config = dict(
    num_hidden_layers=14,
    n_experts=256,
    d_shared_expert=0,
    hidden_act='swiglu',
    moe_layers=[1, 2, 3, 4, 5, 6, 7, 8, 9, 10, 11, 12, 13],
    routed_scale=1.0,
    balance_loss=0.0172,
    init_std_router=0.0132,
    lr_router=0.00301,
    vocab_size=2048,
    norm='rmsnorm',
    optimizer='adamw',
    batch_tokens=65536,
    train_tokens=474700000,
    dataset='wikipedia_en',
)
Below are experts of layer 5 (counted from 0) of a mixture-of-experts language model. Rows are named router (the router's row for the expert), gate (a neuron's input weights, with its number), up (a neuron's input weights, with its number) and show model dimensions 0-127. Each number is 500 + 25 x the weight over its row's rms, rounded and kept within 0 to 999. Numbers have three digits each.
Before each expert's rows: a language model's description of what the expert responds to. This comes from a sample of Wikipedia text that the model never trained on.

# expert 45
Word pieces in infoboxes and headings, especially ic in Historic and Demographics, leg in college, and field labels such as Born, Location, Species.
router:486477443523480475515507512578546525488502491488491493549438533494495488515504501501463498521490484534492500538547507514510489528518496443511538490481496517483470503515508475482566504480510503509507513487509487479516509503534485490548500475490495462462518498474479499507500494505464513455444513505458522527533557454499516491510506506525499486482523473479533511502491492471452504521479
gate0:504532462461505457561487485501565482492497495508547508516480546476519465502508514467506503481446488497486497478513486506498485515544455527501498534516479483529459477533510489502529498525511493459519466542509500474475518536522513482495519506492510471502549510456458478497514583558500519503511487538501492486497518527515492491543511512480527541506486501475500481510493492516499518515523
up0:476476532525484560460518485543492513507497515466446502499500456514471522497509475531457483538503510500556509526495506498531498507443532484508489491463525500481530533474492495512483495464499545518487492480480516552514482465479506518514493487528486497489459461534537525514464490451520472496479494482468490528491508489481518469479486500513450468512518490513493520459517462458501495490455
gate1:471573501451487494475499521493463525504555541495469547511529501497516507497464492533454483493469479542510502483522526502517544532491525469505515516535494510490486512500475467558505501505470514487502510504507494526517497536460494488466475502462512521504503559506479512517507478469497490501471479522496485484484489499483529489480504526528503498493471517486503411484444494480468473492530
up1:480532512485451510495482505476484440502533510491502532541489515465492492504511445511487471556484491519501525514498490489478489530522511464485485509528492487483495496548447498478545494494544489450488520485512501536503470539508479481509481495488495494540490545481531499504486519476513474491501436482490476521467533541500544511497505468526475529508547461505539471513492533492535516479465
gate2:495532511517471464543505451424540531498506470501484499515517484491532569470537505482518492506484473541467536490505493485517521501512500527521526507531532542492518502476527438510517513501535501511468483484515471491549495504493492492493496519501461509485542525464517475508545464479519519485517520476552503500464517499548481494464496521479515502535490504466528517479500497472477480496523
up2:479545497494485475466478466456524515482517486514515519518512502494524541455459516437520463521517485521494523486502497476504517516494411539508511529513510517514474500498511478508532526542496524484501543469527489472488512494507514481494507514483478510499510477504458484479556475498515527508512533537532515497466523510545505523474528528487520519498522464499487474515528483481527571491523
gate3:512501492514535495517500457509512557480489510472521483501515495557482498508480508536473532497464470464513461485480472455548484507495473459472523474539505497490478549477425455520523507507451506507495498500465484508520505512507501447483496458542511494492549526531521504483564454523471529507494494482470515505492488496474501464497509490514514465530499514490499504481474516487507499498529
up3:493493512478468515476518545493492445514514494522490513490486502454499510490515493469532477487541529531479522520515543542450517480507521541522485524459495501512521457513571551482462490506546482500494505505528517505472483487489506529506509557469497516513446472472482499543448558481542465498508500517531490493516505508523498541493480497472488528476493496517496489519518481514498502504482
gate4:510465515462488516520496511467477511537539502507550473515500467523502489494493500510487451500522563498486533492511497516538548484491535494518520481486484515482492452536496519468502541480521463493493482542510518563468530523496499478506503512516508493515520562487472491507507525507469472503551495502523536486508479521496502505489510499526443493487531512482520467499433539526532516523535
up4:484515517522520445498487489508500488448501504510458478489523517501507511485513514496504554465478489523477498514456527495474505487541481501458473512523524465536524526470479483515457451534461541509504524472495480504525476483482500526459512522498487526483483468511517506516490497531514533512443517518551472524506472490530468492492504512484524523502501506508476542489565455488490435478492
gate5:498494486482468480468493514482530508483502491491499503511507473505523482492439441529494493501512544527482521501520522486472488515478481488458502507461491524512484521508444497522524517542471512494501535476519477477523480485500448477502488472502476504502460456503528520465481487502486475512487449535477498503576508497533466531486500504526516498526506464472454488533502476535530507480427
up5:482463500478517480493466452480497544484462505506513483485496461518527508480456446527495464468521539525524511529516530442496495516484478504472497491476551512476500512479465470520499509511480507520499513475502465505528498482483499489514531490490471407471469486504498500499474479487490448532514483502457489480540518462511468517487459529516518521513510478489465522519516504512494474451511
gate6:462488496514548497475496555467489516466511472518500462457482509461505536495494477569513470473505492486502478489472569530480494506481503487542476519461510500536469473507486508527454500490514480475500515506536480486496483475400535483503498475497506521474507509505494481524537500474496520545477526514475531537502481499528511482491506517511503469495505518542503510494456504487507491521502
up6:446548501501523487461501540484522508486512460477477509516492545492510525502506473549441487482489483521505459487499546500495492579526494492536501500476511501511476499521505495496485509475479470456515509534537470507481496491462512473535500479483520489445479472519509480541525465449499515511484521496448523535536519493459527509495526506556496489514495489512509509529486491484506463490501
gate7:504505486497510535527472481519508523500487530524474508447517496449492509483521534495478545499495418466491530520485494463537462548519487499472508511517490512505493494495510482551529494505524519483552492502478500471540485514479505493450479488498535522481520472497479545515514411510493508487501517529460488464463520486538536504495503525529493483487513526494496487494483526499488535466492
up7:524511510476473469469516475474508478490521482454502500549497491548537490496495450509516463486503565541503479486518486539453539509486523530522498486472535504481531499508529509452491491515496478511472509498530511549450527443517519523544527510462462481503484519501516484494517508497544512513502483452530495533538498497491481514503502489472478532541503479488499475492513468523490464522511
gate8:497524517504509483491527489520507468504542478497538474523494517492503478496455494560505487505464493512482502511510524489477537496444504479534516473527529529490505493560492470534494501504500520479503475500506484504484534518515463539497518470475493517516528518482514467494457549489523478492566549514487490492553509487479543497536476454525535532518492544475509501497512472498532440523512
up8:472504496537504505499496501537506476534495467480545479492482523473496467515468494554507477544463486521498495522506522475488514477445498484572516472519521526494502506539516465524492526475499513495511462449501481497495561527521474523511492481481529518514515504487507459484470542469503498474513565499482511503540520515482523497508490458505559497549492501468523519481489464487500475526492
gate9:486506531479504525519525533510499508490495493572493482490506480442528475472533516459478486526525477515487544465489525489507504512486467490480455491460485534499503511497507523491521481500510482450562488516539507509527467499459489466495521531472490521508474508474470472530461486509495434520500509513485512533500487488533484502513500484489446450517495568487515535475509518475489512490506
up9:516515508499460492494436470455505486507515517452489500494501483529516503474454484515519527487519527517484476529518498507476507468489518548488534522553525507503500492501445493515470492515492507536434503476491527493468545490536517511499523470504541501490528524537529509489559545542524522514532462483533460466513514541512483509489485472483532536508517500490503500499480517525517469507514
gate10:483462488484481530463463510504506529517507508477520503517472523498489518506535440529505526515513508503501464488463492544492506409486469477503506516484481525490467511525458526512520503483528461485477454513510500482490497493517485466530500464526497464496509501486510482568482537483472455495492457488504524503494488534469497505456491484469511496514458528490462494514441507463512490517480
up10:467461495502509535505439517525499472489451505490480502502479543483498485521513469491491539514478491508517453515525533520480488495490490470472450482498491490527466504500471506502521521500535511505497467393499504467554514483507452487521489473525526489502510464462501508526480505526472460476464471528507503521477505482508502479486495509450527497497477507491478518541484497467532492482466
gate11:461514494530451494576487476503493524474478471532449508493487518491541496520514556473442528538512494526484483514491519498502471498494486509488452514489525511517543500489499497482503482473507478512478499486397493483468498482477461487531488496470522491512528470484520502484468470523483480498540501507510455499535490504510489512532509530487493479504500502461506540507497532496503477497457
up11:445496504508512506541508455498495545466474493552466506506512511502514530510536517513456516499511510511470481504492505483463501496522498475529487519493522520511550501538486467471499494443532445501457517511487472503470504448495464493534497491515512500506521468458525504537515436535494497546546498482521504493532468493530502520539507548501458512491495515471496523499483515511528471477496
gate12:512481496456495514562503491510491493462464520478479485499497518526467465515470462525438551477485522479520474463483501484511518504540533454488518494541510501521469433513462466455505475461474464484479481471467538513547477524513521509507512506527502471475471515478504522505485541497447508481500521496518529509507502526511504474483486481501532478492492511470522495539497513493512469518511
up12:509494486471499515546490509502492494458474531483485476493503528502473469516480475529459544482493513475520462465493516486516511517541527448496515495535506500498422425505468472460498477463480456500473478477471528502531462516507520506511508497521501468471482535472488507503473534483451504474512531481536502499507497526505498429492472472497519484476491526469520502520487510481510485512511
gate13:524507543550480512494484524535489488535493498496496526474494526482463474528451501526474519487478545508532477522492503461489470499494529525562483494527492481460492514532504494521472530465507489495475535509482502474513549526521485538524522505475547531522485520480524486486445520503475433494528497534516489499509500481474482511485509448550510549479514481523513504516476484469497506530488
up13:516516535506503528505478530517514484523501481495471466493484492459457473511452499522467536473469511502510473521489505448501498484493540469532496485533518473487514519562508461525460528451502466471473528483489504480515539538534498526508525518479526527525486530496503504480495561501499469490520485511498511516533498512449505499504524451535515567521521486464509509503509498490501458516530
gate14:505486518525492520507503485501546489495554527485504497545504507508501523479532495491499493457506492463484488520521522512474517525548463534509538559479506473523501466528480527468484497531536484501520493535464501518475519493494478540488503513480484508512466502455539478542498505480497480490498539502478440515482529459480500512487495480472418512502464515511483482482533544485530485479455
up14:508500498467525504505462499503472536508507486520521516465505488497465503533503455537523525519460524543498502480470505517513523471474524439472463445536496533483514504501528476565515497494477541515492505511518490489528497531480518480491503459501542502472534500523510523457503515495501483517504473515508546467541462553501487501468466510519565497524502523495486530488459487495486476522519
gate15:488477517498486458562503554478513504515504487509485503508486474461515493423475502461527520501504445536479506511496490531509481506510487498526517487492477496559469509492549427504523470490469522464527487491533486489486507500479478494472500490458454488504504492478489532491501472525489478503513506523543494507515508493501428487487513523474490502529491539478525500484474501482525468536543
up15:517516517504492535487498482508498484481481495483380491497512501529493504553505458535497492493504538491539493520487526475489510471517528483479471481498519504471533472521451536481484491469526485515443503495486512527482488508473499494509500498521525498505485531431525515512513499487504488509511488495512484534483487486498532521528482463528460471469512470425496518479520494513488507471461
gate16:476523513452505496520519512520551475495453493507499531537472458474520483535508498536489482527478514479491524532548515469556506495478476543506502481475515529495512501509502502501527511528556490473507484497527483499493528483515490478523507506436517476489516490562524476541553508470480490485486515470476505490516537496477487514498495498509460498507516527497517580501505506514552472490473
up16:515485530534509523507524469503480470537481502509522484507535463475514502490489497493480442512515454479495469499485519543482510481478490506520488503506476555505531491538492471464484521497575490530516582525487500510510501495509472493500486479472533510532549528441508514494480491494469465503490497492526475511486474496490484520493487485500481452523483500469504513490470521476496577528473

# expert 4
Mid- or end-of-word pieces after a capital or consonant, above all "ate" in Date and candidate, also re in Zagreb, Least.
router:530526504532448546475496476480502502451430468478506495496518495513500514471538459533519467485534486462458463489508507479489516456510484494479485479479535478478507529503502505510537524461490467512495518454503529464496483475512513488549518486517515452487463493477502471481506514539527487483491481484524529481496519533501442524489494526478484496543481457507489501513533517517472525489474
gate0:532492503454493503536510512499490484486414498507530483472495533502495524490492505464492534490516478501533519501463537547484495482510486526500526478534511513503523486490516465576531510524510532495492502505543454494523519541476534507503482495493476528539542504518495502504492493521510502508527508554468494467465509506520505485515532493466498504507517443476560469496509544529491469468511
up0:466512494540503492472487497500516525521488501503417506529496464487520473510501502533510479505487512509469487500538479458515499524486512477513484514466495484491482512500472548412473484475496461491518494494460547513473482470512472491491525500509528483477455478479510500503508501468489487497471494445525498535533492487483508511502467491533488463490488552523450519523486449452503528521486
gate1:498509505510484500489516503482498508484485527504512512489541476513527467487503501527530501527511490523527517519519488479496524502499503519544530566498500500511496470505533463476501498510521483525548519474527485509492526516496524492514455507487480534520516506466500471453466460472504541459563537503552494476416497462493500471535464530473480499487489558488500495485517535519485543528481
up1:489493460534502510520502455489506499489494536509483481484538467490518480471525493500511523501486487514465475499504519465495499492484518497530535523468473510533485466522516458490478487471520468509500514496510474526510498475488523493515485483524462483500498540489496477468503396470491484499532522497541472490475506461489479443551464517480478503495488547505464528449509516511507560517468
gate2:497485475510483504529525521496477485532504515479525553450506474484489502551505486511514507509495504515476475512474484510506500497486526510512501539498491505499493461456522461508520549469512493546547483490488472523530509531517473513515478463489463564514495509499524492500547469516511491490509519500506484514448508515509501533541506509496542503508493459455562519455516558530490562504487
up2:492533555485525508477459498503527513479496492513480501552501524430497481454510509485500480488513511497474507502518507499526496503505472451520520473489468493514503541505491541487470499516483494466547495504506515456475484453497519482493518533547517435493484493505482508495484521474482498505485470494478553480548506471481492496450488504500461523496499539542456516514492461450511458488526
gate3:531507528506477493509526456485504558518484509474463527534489463537518533471475498533457521477506505510488496489566467489463465501525524519515519494517538484471545488522483459496469518493540459480497519493499512492499518503539502521528517475523521509486461448476552477530502543467500480503520496496521504491477513512499488505477494498504556491521527526468485478542500497458508472525465
up3:491498461509492529479505539506507475496483493522476495498479507480505460548519518518547493507511495455556517525507505483558539541488447514536487510502488495516465479501518528478511497489470543445524492513488526509478519540469530478499484516524517527508510490510465481513486491504491518471491561490506515513486545511499513509520473480490505501483439454519540497484530509520504578492526
gate4:464518462490474510514483510489488544486505441500455503540488475497542495514501499529524516536535525506521552520530496501514469524521502533478493479463540477486491503492537482478487497504514481473565473496497517505502528490463514454502480507495515511494515462533521506527527506514542574478518518420514516507511526486513508506491501507492483545501482492490495524513507508472482469479560
up4:517535498464488493441502513513493552533495520460537505508531488479475477549519506482491447497504505494487500529511470482511489492503499532514515472507501472483478508501521528450456499490455490491532561509486516531423485551533486491508513528458518476494446478487464497511522550478508496498454502491496494511519492524478499485459441505521519501487501519516477475528497480501483503485505
gate5:494490530498511509471530516517505500514501502506456494526454511491511445521471550491530530477521516460479510500461512504445500494525489496496496509444494518535511496542491534526505527530499502482474515527527522491485503518504485520486507493480477495489484496487467551471454477511489504460513470507473516486486452502562496518518484463515520490537496487507490446499436475490507582504503
up5:517517526534524495470501500528470489508502513495546476518517504499483485493512530492524510489505558477473468491487502496503508460459504481512487493508477489536499474510468536515490526505528498545472534518557521506498502476529443531498523485503487486434474495499506520493525452460515465477453457505467516530508467499513476511494473480507551479503505474530460521498472488514505570479458
gate6:496533458500507483481524482483500514513506529473501486484498504504488470530518512465482464505502522490489497478497512473480499493493498495504472527514523481479497445521517527513512529477472494511507515486528492512465462527522508502507461509485526475520456510508516499501524423510516522485455494498484490486475529527501488477507459520503490513479487474557432484490467472503490628509494
up6:487495547533507495519498517504423548459498498498478542512519460502520564454546496541493504520518525524473530503530534491457508494519506525475477491516472480493509524540471487506500462560501479479502512504476509505544550484490493503504544497491499488487513478484450466543461536518504460488507517490562504512497508453492503480507509519515519508512510513493507499496521472491499472508503
gate7:508531479501487488490472497497490506489486482501490513516525483525536506509540475496505447536520462535462496507465513483504475481502481487432491468563479462493455510524477443526491497525498484480493496488473519550516486501505523457512533487506521458450490489538500518547543511478494502510478507499455520502537510469505490465438487522503459473524489484516505521503469503482487460494470
up7:519531488482484490488483522506497517485483489494527490506505482513538485496516476511533444548511453531480525508498487492566477505482485481440471484543519454483452487541467461502505490538496488475464496486503510547514485513452507466516522500495528469487495476527499505554549493479484509510482525485502514532527532534515504476468477516502464475525483454502482542513473495474503480475476
gate8:506478460507490508498511488498504506530478500484486520469445522463471496540473489513485517483509469453520504498495453523475515491486623545520458505493517522480480529486496522491536500510476511465460508515464473496507531536517543517503497484507552494499514451450495486506496518519454489482488490479524481495470515496531506509512526496529507471495501480528509505502512503525501508463531
up8:493516526475493479495494491501501506477512508522525495544557476540528501451514530507501505525485538529488517528515537471499487460516472533497540494508510474510512479542507463514454503514543499515546524515534490526453471482476469481477504501479453511500516536547480498459471529480531522493548533526489496524557465504478497471460470482524487508503515524456495491500486512509500482537510
gate9:431506473482495514477468471485533467428495477470472528516460510488481484519544508498504491485498545503516466523455534491512493524513490465496482514433529508503533517531535502535565488500519556536532456514541497479496518453453494470524495502511476491498447484488518484474487502505488508520510511512502503508479507515530505524462506524544491521504503501484499488481498510498519488494503
up9:509488495495513487506491511485510531496488477489469510481476499473512488540543483500517506473500506482499497496547494500541476488462491525510502533518508455510526464491533512507518506494504525483518543485490573492494524509506500516514520498516533499528484495495524527472501512495464560464495545525523490490502496516490502485506655522531520508478494504514505494465501498493492500527485
gate10:532493501506505504513501468539496470508478473509458539490566470497455525479478464499517492474502475507511502498508504468533483494501512472521540489535469503532486531500500431478464505494489469506441490489458494486487463458504517492507518536511513459472506509524506491502489511470511560494490468498553523474517480492464504468472512520482455436507541486492532498498491524501466518510497
up10:515518446523473533495496515439502525513506508498518441482465472498515475510472511548529514525488500483536499505501447516473505513502502503464503485420525514468499499495519546483546535491516512498502495493508507492479516515490498488502477505513459502516493530478514497504504479527495449507514454474456488484426530504521497528514494512497494541514458510481452534491493491536517500461535
gate11:503486489518498523481474498485501456497523448493512525495471465504500495535478507524518485501505540505567505519479470484530519511462513474516500481440509543490521510509489521497544499516466503498516464490496505470509454479469504513494527543500494506486446453494504487501549515518527489523461483459479485558479526467494517526466469519467523489467486481506499500471476513491534502499575
up11:466495486519493526534493488489510539525476538477471515499523492514485483496540535448507503523531516512521501499462509498469503514553488505517509470478507522466527512508512521518543481463538515542502449518494495505469510500512530507513454539486422479485510493460461478476491464521524553478484437506508480482466495501520487451503464508474481504498517524501512461501521531508490533515499
gate12:530525473482520487488476552471468487474511522499520528469524522514504541518497480545484492523520446504467488511500471521520526493462477505467482524525487486517506429501477523518489478504495489482490501509468528439487497469475473525499499486518506491517512445514526498452490522509483559562523505488494468503525493500522500483491578497495518468493531526481537470509474514499490480512511
up12:467484544480494505532538476528538510513490493515473459517495459477541486475521546484543508486482536510523524509532528502498485512530518503540529499484523498473478548473547500495512515515504528523520505491531495544497513533493540486405499522477502535516507520497481505536529490486492468454506526521510516500481502489474507489512441498509486540502477475508461520514541481492511519479526
gate13:483517541516503518495516472493500534537489531503466499497521500458553498473489455494500485519487471529512481490523553498538510510493511514485523469562479481500497523503495445492491462482514494500502507497521530503565498524522466486504520488538503463471553516545463495527471459483506489481489483475519511533517530492477482445542497486509475469518490496487510543499502453460491545511496
up13:494486505494511525503461492509465522507496561525520497466521517470535491478501480510492499533500491560529502508513513503598496506488495516470521499499502482508488525530497495510523479488497506502477524514502537512553527539490442534508524543588491473522492505495449479528471491482516481527503469493524500505538519480467493470550468494511465502509484529484531518501496493513513500495511
gate14:499497509488475514486482485493535505505465505509507551505541479500547505520522486516514471497539465491524493560514507478579478544483466533517539555540502489538528496508457481524482528485493479501481479488487539478504482471516522492512474511530527450492484482509507475479468502508500503520461497482515511490497509514514494425505511480468476482511496482470499510511448545454487504483517
up14:536505515493499463493525504506512486517489525521539518467521466518528517485531501463492508450499474470478503500505561492511487522507501496511530536524459511528523432481451490514460519499470481539472465501503519488505464484553499514475488502498465487478531495521511496464499526517444524546491513497505489457508469498518466423481526466471539508502491521483467476508477516480498497511510
gate15:489452536515507500476497482484526510506501450486498504484490439498469498540494526488522460517482516510514483493496474475491537490480500513523459458485509519489552487505474540502540475459556516498514496490485521499436485500502494485524482508521444468473475470481520500507493477523539497498480446485477498459495487487516510447456491547481513485475547497515494487533472489464520517535500
up15:511500464453520491480478480504548544508484491518436512470477476509490499518489498525452494522489499465460480504537494484493471497442487499494516499532506471495507470474477485484478497472516478449497563506459525497497497544517448521525527480525551470479489512487508507449487512450494500482520521491491484468551477505472493531478536480527523503488517534476511516513501479459494492492488
gate16:535453515477474491499471458475496561502484520483433502495535471521468501434503477509469512454503473523508512507491494501447489541548537481493508481477505521489507496496507468483528499476541491518525500477474452543489467515540520520503490502531461488462505482512478527456480515492489507496511478512475469498475520501498493480497466488521472470521537528532515488521527528514505495533536
up16:509547490488529507497522541532504450487509487518576494494456528484516510544498524496527502539491506469507501502504517492527492411480475513509504514510488504506493514514473516516479492535473497483458480526541501470518521509459466494483516503456522510541512524467511481526526517507489498516492523493526537495519462489511507526490525521498503527482475493468494510429461449497505490454474

# expert 2
Final syllable pieces of words and names, often Spanish, Portuguese or Italian, such as Reinal-do, facul-ty, Ear-ly, Sán-che-z.
router:479514509548456521492479464480501493495493468497461533534505495446545538484547517532499467495484504472459497489510493510462486541510503532535492530467547505503536481514449541539495529540506480501477508496506539495498496500451473488498490488509470495526493543481486515488550501490514539497505483504466503533500535555515509504491503499494525473546465458470488472469476506509522486501512
gate0:475472489512485533475460487485504480513525472494481502520522510504509495537516486490478474481476492490518545532482544488502474511430498517501520498489505544463522517527479460503515500469538481495453544457538512507476519505500490460560498489513489468488467534483524490531476541480508507542500499500499510472480519486492485467498455509490456458521490482508491591528516497500491477500491
up0:468482490486479553450473516502493500482583499487521511524512517480517501532486502482469474465464488527493516544517523467508497512534494490524532481500527522453517574487495463506493522477523514503452504485554523484481505469505497467527474493501491476483461507462486517527483551519507493534488511491491489486493536512468457472501459504477506445495471491465496509515496511486477480492522
gate1:482508492474506522468464497492512450508442498506463490507469483520512477516512512526493487485491512459532500530475465512472469524453476495488489485488506531500535487533474479496481515470517495510456509508518499501495540504454459482514505515521502504472482480545542485507533503506501498483454515539460562479526515512474509425458490517483477525499495465500463538535512506535547493499481
up1:531546453483500534479478544513505470514482505467508509508518509535450500518482467537507495471513481502475471454485488481480489506487516427490520516484514506491530565528500497519471535484518531501480453529517511457508490488466479501514482557502494507468463507457501483483485484536530492443528499519508531489485519540536524507463512502506507511534501489462512495482501518486524501546505
gate2:508526516449472487465493489482526521463541506509483486507480541536537506503498565522483507505536515531503466464507481505500531478510502474493512495502477494514499509453500507453496500508478525509504518535471506491504420519529526503514516474478522494514514523525481496465496506514467512468492545483480476527528507524467507533507491469539538515501473517483516548525462488514433443494504
up2:529454478507523500526505491501500467531492508496493496482539478483465481468470452491507487553509439516469504507530504529509490493487572469497473506520479511479450493512506499541473462498536523483522519502524521528515517520486494479475474518495487494492541503498512528507472454498518446527547479532532488470479479449533485525506496458499471528490528540491529496499514522486540524515499
gate3:511501531480514493517519515487497520508480487535467556500505513480493506547523518489510487522497470515495497494508506486498457498534484514508505482497509528516537497524471485436502485427495450500448496472506510460474406511518514498510455491490489481482490509475507518509518484470484525522469542481467456500514484504515502478547485522529470504500492499520516483509451502482442509549495
up3:503499507481486514514521483520495489489507513492537481477477471518501519463490513498496524482518538513492489505487506524488553491417509477503492510498511493466475507463542534544491492534481537502551466518505454505514517469464488495502522505463508514521496531478468499438494518542479462510556461512539528513504491504493483486470516477492520496465498526468508525479523489514521480418527
gate4:543532447500493528497488504508475523502513465498528484479470501559475539530513498508501462518502523463518523500487525502461508448487524525513491546499498512524487523521470510513531516500503512482515476542477443483529473498502496522493511508498521476462509526464482500467527515459551492502532474501523461523488528477535521494535512497522510470532522479478515470503462437547515465516492
up4:513521478477498544456445539509482488501502487501554465482514523553504500532486439504508439528530505490522502509452488531533501456508510544511501483498492451506476503530509506496514519483489507514519508547465455506486481498502489502491489551524489485467516463497445497538464504474529476523492450492507495550512518459522490492523493486511487509544518475490503488518473498516492490507478
gate5:543472529525491505553501520514520546491517496492497477487525480505509491448495518497519522480526546487498556493546541486510506511500534507524511541512498491523501514446500542533492508487530463446464455488519501507503513495536569532510505503534488496500492476512481541489534464506517532517515500473504478474499481471520479515515489457508532474486480492490487546503491500434532505511522
up5:541487518528492497530503506481519540513515474480502488503523479477541497461516527470536498498515561483501546493520512510533508486509543498545423534488508492516500529481497543527530509487537493472479479474491494521486505514527536522526482499557466508539496472520491493497533449472518535552509528482482476473475512491530490533522493470502543492497486489497470537489504507457523521504513
gate6:471498468510515527500470493497482490516473487464551492494512529516521462525504476516527511503519499539464473509500522491506519498510501552478515515551493483479436501489520500474493513447495468564492476490493466513531496530495528495477508474493461517482538525513463457481505444507517482496546496457555492490538483505455473462521491474528504519503486463485520507500487522526505550509510
up6:522479513484511500473485509505547515489544542523487474494522497509491490502466464478461473516475491529507523497494459492498498504471517456503498496493480509490486511482495484489514473536506553505580564534464520495491489450528514515509491510496525478501487484496522541529480547494464515489457442525514496530532504473514533525505469514498466499492545542548477499497524494471529473506474
gate7:557505546513499450494526538528505534493521525561486477462506482504463528486486511506503502509531525493510498502474495541478522468488510437520440521483494433517478475539472530498499502497526513504547511532493444497533461465485476544516478516526499494521493482488522530485526496538499445482510493505496515534494499493529477521510498496520508504495483531536510486518483492478485484475475
up7:453504441473503552470452506479447466496501501450535478498505503502531456500485473495503501484504470531471517499533531452548500525493532536471553495516493505486506537491519468498494505478476476508457477507518526497490522509514507480465526473482456506468521523543478467528476488478522534523514487485499453493529486481465538469526496488507495494502519483472521531491514499518514506538517
gate8:483476513501463503506515499515528508529495490479491516533510532479523479452493511507526493465477495481563470508491530508472476500496465491520501505531480520544499544503522454530483489476531487488466501475439501525501531535515542488498532472560488519491500523521472461529478473537508517467502557550445501477476510478498482492500478527476518485524501462508548502508487533492526501480484
up8:524560506507488464558488488473480509534507476512533528477518511506509560476509504472513513501501517521483490492489528520467506452514527493505525517537479469458529486461483472485511485487519504514484475478521471490489436498467491499473509471470490470539530549527506494457534515481460538520547476500516489514502490540528494510469528501491502496475511541476493521483500519525433486487503
gate9:512453505440505496495473504505500488540480485493475513502529529494481501499500571501477518507499496503540482542511477453486495510500481491541522507513524488510496485487503487484487470478518500495467433524513514520509499540491498533503475508483548522466463495505497523542511459493519502505436444464516535499462489519531555458443528524468476493497473514482520515494497472469503480492506
up9:513500497503508492487529524497491528482492510529525466474517454505484500511533442505525504508505501509443510478498545505498499465483502480451479438523459506485474512494516489470492516507469482522536555491506472515483509488529499478514520534517461468487511478491508491491488551501473475505527539541504473463561466464475457531527471509523493496457533538526498491546486522505523484493484
gate10:467519509460497490503500492527486505526483509525477528512509494484516522540517504490501473464484509487521490506497499505461483498511462540486477490543496461457510522539492485501440502497469504472523506494517463507517495551498520481510525502506553582520489540510455481459461530509497492516505494515491533509503514543509501489529518569550536512538481498499540499486509515530481522469542
up10:512535475514498497481494477474518531519496504467479469507496529511481543492554472499511484461548507489496515489481487486514514501553509451492451494456473484460482494496494444481473462528538499488505482488488504485515460486510533504526490440478502420457495506483506490493520450502468500496489528491496511463489548517499494522484470493484468485480495494471451455513507469519509513503474
gate11:467478481517498492459442525482429507540494494497478499482519465477514538484528486496504486503512508538501545513525481511478495509505528511504482493473492527491508507504542560503510513443498489518531519503462487492465472506530528500532524489486499529529503485497545483495527494450536533542499484458508479508509515526480535465476541541554529500480473487489473502483490517505500485517556
up11:493555492496475489491514478515509491514519500503452552498494523496516534535521498506468556460475487464517457506484507454486519524496459495512506484495480494469515540535477472518508481501504502493496517525513474473513479516486463502483473492502509430463502531517500451483488528504463476470462529527506519507499561513483503518471507452468483457506509458500530486520502474529452516465514
gate12:470527500477495475517535481490531496498449479482492523510495468487509501453528552546473486524504493476501491510516512479517509523489481504528480563469540498484508485499528511506477465494504488474549515516482520538557529524470447534462512514494534526485480531496460467491502517515496496474510509537492530528498519507501451536477522529485469511483497467480526506473559507519488525451490
up12:494537501453487501499509502516515512498468508519513518493512472508483487435511490554478457517529466469507483517503533473480512489466508484520512530496513481470526496493519511487477489478496489484542516494471514513547514516458456508485527508479531505458506532490447466484480502526512500431542511556500538526492503518513480535468483501471479462518520496495566519505543526510479532493478
gate13:485503496489486478503488485521470535514493530499457497450504507550502522496519542537478535514508496531461463459512478473471470494490477525500511507527506510492499483476467513483485513494545466516555511487464506486532504538539485523510519499503537457472512479544563484501543513458514547504443500497481503479556498503489526474492477466514514526481498513517501506539457493494501497517460
up13:468510501501482490500503471525481524491500520490464515477492514533522512506540556557509532503493529526477485446511503459454465519495463533519514489510525523508517499504461525487508513498525477512539516482471521459521501532523483517516514494502521465456530478512557457507546508454533546501452505492465505492529510501482519492477450462504528525504480522511493501534462475486487514515480
gate14:523512495516506512502499489509497486524499541426520518505524480510474455476436490512512447496518534487503475491504487530436494461432532493499552507514476475498496525528505505502510515507493504527527533478467529528509510481500494491500522472505488505541518514486465467433472534532477507497514484538480531502478479517484465480502491524540518512531511505537520493496516528547505496463503
up14:479515455473476519479515513474498503451507506516495495474469522528491517504495463554483506502504483498506484501483554473518502511544481513489475486489506510461479474491477468491471546509491468503521463513512474474497544502482473480552499508518497471446505484493526526542530496549581489505523527480492488461514524485468529512497482496540519482494494503491491511526482496524440504542450
gate15:434493509517481501508496467471542480506505466496517501518460501446553480510514500481492482559498496512499492529507507496522511522467509515520539500469552495536477508515504469527524471517487486462502497519513529503475505489466461486461499515476452475468537508501482529511460494438515426519507472522487470520449511448501505513478488502504522524528484490484494525505508482476485531483496
up15:510508483469485499526471479526500512513497478511504488506535521518494450486521507502478509517514490501505488498500547437526480622463477514528550508522521521517502518504506461487516464450523505499501515464495500480478513516506499492537494495445519484482489504459475508512520478508471504514507540490511471509493466458515500487481519453493472489475496464491537476528496496447482497481532
gate16:480503472474486512496493490479537475515490495488513509504501465508523452510527517512508466445438509483487479472510531506493495504518516512503509501480518538519501499529479475476490487484526428525490518482531529491518505473507537466517528467509519479486491538451493460517569484514528531504494519488487483501507528507451482458485487516457470483473482502477494522512516474496510524532411
up16:534514510488496488483494511581475504498490514485494492493463485524492507542521520505478487483482489464525533528499435549498508500513520528463499510497492509531501480466472559506503525510516485487506485521491500513500491509521540492451528504498540493543479517467464519524521530523477497480464443502507521479490513493488492496510502489458485538500493394496522503529495459508519481487514